config = dict(
    n_layer=14,
    experts_per_token=8,
    d_expert=32,
    d_shared_expert=64,
    normalize_top_k=False,
    balance_loss=0.00756,
    balance_bias=False,
    lr_router=0.000481,
    vocab_size=16384,
    tie_embeddings=False,
    beta2=0.95,
    batch_tokens=65536,
    train_tokens=324000000,
    dataset='wikipedia_en',
)
Below are experts of layer 9 (counted from 0) of a mixture-of-experts language model. Rows are named gate (a neuron's input weights, with its number), up (a neuron's input weights, with its number), down (a neuron's output weights, with its number) and show model dimensions 0-191. Each number is 128 + 32 x the weight over its row's rms, rounded and kept within 0 to 255.
Before each expert's rows: a language model's description of what the expert responds to; "gets" lists some tokens that make up at least twice as much of what it gets as of all text. This comes from a sample of Wikipedia text that the model never trained on. Tokens count by the router's weight.

# expert 3
It responds to: Nationality and country names
gets: " and", " American", " United", " which", " States", " British"
gate0 [140 164  92 116 119 117  65 161 135 149  58 198 178 142 119 148 108 173 165 140 157 149 126 139 157 178 170 145 168 132  84  95 181 138 182 118 205 104 171 172 127  90 176 108 185 117 101 168 159 123  71 137 110 105 137 119 120 188 114 178 141 129  94 111 139 128 127 159 143 168 114 177 234 143 126 102 121 149  98 119 140 116 111 148  99  67 136 184 122 159 168 150 131 164  83 125 110 109 104 118 113  85  83 148 158 139 129 137 127 167 103 173 114 113 137 191 122 174 186 107 107 138  98 144 116 161 139  94 120 163  96 142 150 107 105 136 104 156  58 100 126 159 107 125 157  90 131 172 107 136  84 157 132  98 173  66  88 172 140 140  97  92 120 118 177 155 154 112  76 117 144 108 175 168 109 112 157 152 160 118 171 178 122 159 115 131  81 160 191 129 140 125]
up0 [109 120 138 141 118 160  91 108 139  91 111  46 142  86 119 134 131 158 110 180 176 115 116 122 119 139  96 146 148  73 103  66 141 111 101 118 126  74 118 117 134  90 112 100  81 147 183 205  75 113 177 165 106 127 121 125  93 119 128  94  93  90 134  64 191  79 103 118 106 108 112 112 123 127 135  62 192  86 195 126 110 194 173 120 127 160 127 135 144  99 167  88 132 195  98 123 106 131  96 106 105 134 122 142 190 140 120 165 198  97 142  95 168 132  87 137 117 121 108 108 157 160 176 137  72 100 140 162 159 146 110 129 145 127 176 166 131 141  73 132 150 100 129 154 125 151 147 171 154  93  81 117 146 154 168 117 122 107 187 151 129 151 101 196  93  41 125 100 139 164 169 145 140 115 104 107 101 170 144 133 162 161 124 126 152  63 167 126 107  82 108  87]
down0 [126 138 181 138 136 142 150 141 119 172 143 138 145 151 107  60 160  99 144  78 137  94 185 113  86  82 103 111 201 144 122  92  76 118 129 120 140 154 160 127  58 207 162 123 138 130 136 142 135  84 156 125 118  85 139  39 146 128  93 154 161 104 106 135 160 138 164 184 145 158  98 140 201 162 151 181 129 150  70  98  72  86 146 128 120 130 184 147 141 153 120 142 170 143 142 143 121 123 125  80 116  96 125  73 105 170 147 108  85 127  95 118 139  81 127 161 162  91 120 153 135  57 136 109 150 210 132 170 116 131 145 143 164 152 115  51  84  97 147 141 117 111 161 116 153  85 161  96 121 143 145 157  93 145 119 109 120 123  83 120 125  84 152 119 134 140  62 157 117  67 146 111 136 140 106  90 180 125 115 158 213 178 145 132 107 152  77 136  89 119 108  74]

# expert 5
It responds to: Names, years, misc list items
gets: "\n", " and", "\"", ")", ",", " Award"
gate1 [147 101 136 116 119 105 136  92 117 139 107 120  90  99  95 120 105 140 139 152 154  92 150 108 102  76 141 132 182 117  83 184 144 100 162 184 181 144 109  80 118  69 102  77 134  98 120 145 113 131  89 141 144 154 138 104 133 107 163  81 156 115  92 105 159  83  86 159 175 146  67 133 101  94 147 138 114  80 204 151  64  85  98 115 120 112  90 114  75 115 124 118 149 105 132  53  99 144 131 105 155 128 147 158 132 124  43 136 141 153 155 155  88 147 108 198  70 118 138 148 154  82 114 114 131 131 128 161  79 156 122 133 151 150 176 107 193  90 108 170 123  82 135  80 172 224 153 164  74 115 138 112 127 125 167 162 145 175 137 112 165 167 119 163 153  87 114 155 140  95 113 141 150  56 128  76 138 179  83 180 127  83  73 131 132 106 127 120 113 144 113 157]
up1 [120  61 144 125 149 112 145 186 124 138  84 165 137 163  74 207  92 166 130 135 183 128  64 179 155 176  56 121 133 125  93 122 145  73 100 107 164 105 106 143 111 151 129 131 166 110 123 170 113  88 151 132  66 169  81 103  72 208 147  83 109 120 145  93 147 154  74  92 145 188 155 119 179 129  92 145 112 156 110 120 124 142  79 145 151 142  95 100  94  97 185 100 149 135 163 115  98 112 166 142 119 152  94 163 148 163 145 100 143 136 134  99 135  82 126 103 118  74 135 145 151  81 131  99  99 118 135 155  93 179  91  69 131  93 119 133 181  40 126 113 112 152 130 151 150 135 104 160 182  87 126 125 123  98 139  36  97 125 173 158 139 139 129 150  87 129 135 102  79  86 157 128 150  62 100 142 138 171 113 120  93 123 120 162 129 130  95 111 103 176 123 122]
down1 [185  93 120 100 138 128 117 120 126  89  93 149 111 141  96 208 150 173 152 110  67 111 107 123 201 103  97 167 150 150 115 165 205 136  80 113 148 134 130 131 127  58 135 107  93 157  97 135 128 189 134 160 144  80 116  83 119 165  82 111 149  88 141 196 155  74  85  79 112  63  71 139 145 112 143 169 122 128  94 139 133  98 142 130 110  96 152  95  97 144 133  66 132 165 129 105 185 107 133 130 112 101 178  83 120  76 115  98 152 181  75  77 178 144 127 117 142 164 175 158 171 182 149  94 173 149 146 144 154 118 141  74 154 176 139 168 133  70 160 125  86 154 139 112 147  69 104 101 135 125  87 134 117 193 184 161 116 155 145 120 102 118 143 170 138 103 118 127 151 110 151  80 145 138 109 119 166  65 120 139 139 130 138 152  89 139 146  73 156  94 150 134]

# expert 43
It responds to: Standalone numbers
gets: " 5", " 6", " 3", "5", " 4", "3"
gate1 [175 173 104 133  82  81 133 158  63 149 140 147 166 123 138 139 122 150 158 133 145 125 187 126 142 114 148 167 151 116  81 125 114 140  97 126 113 160 151 118 158 164  77  94 148 111 127 112 138 165 130  97 145  92 152 147 153 122 137 126 165 141  92 220 163 108 141 130 137 103 133 143 100 119 139 160 139 122 104  69 148  80 191 122 100 170 114 100 145 142 116  89 111 185 152  70 144 138 143 164 138 125 109 127 142 157 146  97 140 221 129  79 118 119 155 117 151 219 125  95 136 164 167 125 127  88 119 104 130 120 104  99 159 138 146 129  64 182  58 162  61 133  93 112 151 113 148 113  73  98 109 152 228 146 108  99  82  80 128 109 119 128 101 109  69 137 169  97 168 128  92 185 125 119 126  52 191 123 124 155 139 172 126 146 129  99  75 204 146 108 128 142]
up1 [116 123 158 168 166  78 188  96 115 175 166 170 127 106  90  89 166 100 210  87 155 102  95 144 106 112  72 136 190 114 141  53 161 133 145 128  99  99 130 125  15 191 196 112 115  99 110 142  80  94 133 170 129 111 115 110  86 160 111 163 115 131 104 120 125  73 190 173 161 146 103 103 122 106 143  88 112 114 104  98  56 132 106 110 116 116 113  99 119  98 183 116  83 142  83 159  95 121  96 156  83 154 114 157 154 113 117 138  90 108 130 128  99 120 115 123 127  95 176  97 105 164 123 109 102 132 175  72 114  80 174 116 127 161 127 141 128 145 108 165 143 118 236 127 130 146 140 151 152 125 103 118  77 110 160 106 123 114  98 140 126 145 115 175  96 154 114 103 136 108 119  95  92  99  97 193 109  76 128  89 135 117 126  73 117  75 123 158 102 107 110 149]
down1 [110 173 123 115 112 113 116 113 149 153  72 110 147  65 135 125 151 137 162 115 145 160  60 154 155 167  53  64 174 132 132 101  94 171 141 177 104 173 194 160 188 189 157 122 149 133 101 176 121 110 140 162 154 136 132 151 160 127 149  93 138 188 151 121 106 155 123 186 180 156 102 100 103 136 126  81 118 144 114  85 144 144 168 143  83 126  99 100 134 126 154 189  80 146  92 122 106 184  62 171 180 123 163 120  90  92  93  83 120 176 116 124 161  95 163 154 102  92 148 129 151 168 166 160 137 143  74 167  74 179 117 140 155 181 134 122 125 151  74 117 108 147 120 146  79 108 127  92 130 130 157 137 151 192  94 158 122 124  54 114 104 140 103  86 133 155 141 115 163 136  96  82 118 161 105 101  79 141 109  88 106  97  89 130  90  86  95 128 117 131  82  87]

# expert 19
It responds to: Digits in coordinates, scores
gets: "9", "6", "3", "7", "4", "5"
gate0 [ 74 144 102  98  80 176 115 102 127 111 109 121 170 120 148 193 162 176  86 135 109 118 167  91 134  99 141 132 129 140  92 177  96  76 110 141 177 106 135 121 139 131 131 106 109 105 132 189 128 126 180 158 149 128 119 112 104  99 138 154 136 120 165 114 105 108  73 103  60 178  97 136 143 101 137 149 120 161 155 181 130 176 110 128 107  44 116 146  93 145 132 187 189 110 151 149 175 128 217 143 109 118 118 134 106 195 136 149 103  92  99 128 145 143 109 141 105 124 122 111 124 118 114 109 121 181 116  73 161 130 135  55  97 123 138  97 173 124 163 116 124 100 107 102 143 142 107 150 117 172 149 171 148 148 137 138 141 169 174  86 103 151 168  79 132 102 196 169  86 135 197 203 194 148 183 113 144  60  99 141 123 194 137 165 113 161 168  89 117 137  93 157]
up0 [119 140 155 142 167 119 176 107 148 105 137 161 147 145 112 149 135 132 196 120 102  76 113 115  86 134 132 114 114 110 136 143 139 140 152 129 119 180 138 118 109 200 146  37 154  68 148 134 151 162 116 120 139 131 132 120 116 173 102 139 120 116 121 124  93 158 126 132 129 107 105 218 150 118 173 127 163 121 168 122 169 176 141  49 146 136 226 126 108 163  63 148 153  56 142 166  91 123 104 125 127 163 116  96 146 188  84 124 123 212 105  75 114  98 100 107 152 134  84 141 185 138  79  79 123 111 135 130  75 170 172 142 162 122 159 100 110 140  83 126 196 118 145 118 143 105 128  74 141 105 128  55  78 153 145 123 153 114 130  87 168 121 133 112 148 142  89 188 130  98  61 135 169 138 178 120 110 158 128 168  89 127 113 177  99 134  98 173 141 110 128 167]
down0 [142 150 176 144 116  97 122 108 155 136 103 137 122  95 114 139 116 120 146 105 134 113  64 130 137 118  95 113 122  75 167 146 181  87 142 105 128  98 157 119 113 128  97 156 196 139  93 137 101 156  81 111 109 151 124  79 105  97 126 131 155 177  99 129 163 151 121 125 125 105 156 166 157 122 112 118  56 196 121 183 151 107 196 168 120 135 188 159 191  89 131 169  72 175  67 105 107 177  82  82 142 126 112 188  99 186 162 163 158 144 130 126 119 210 110 122 143  69 164 155 117 160  95 138  87 119 129  72 125 106  94 163 112 115 132 130 129 135 113 128 109 145  53 165 170 115 123  45 175 124 161 134 137 167 150 159 161 158 159  46 161  95  44  92 132 129 104  95 110 135 120  98  88 143 107 113 103 112 155 115 145 145 121 142 117 158 133  72 132 127 146 186]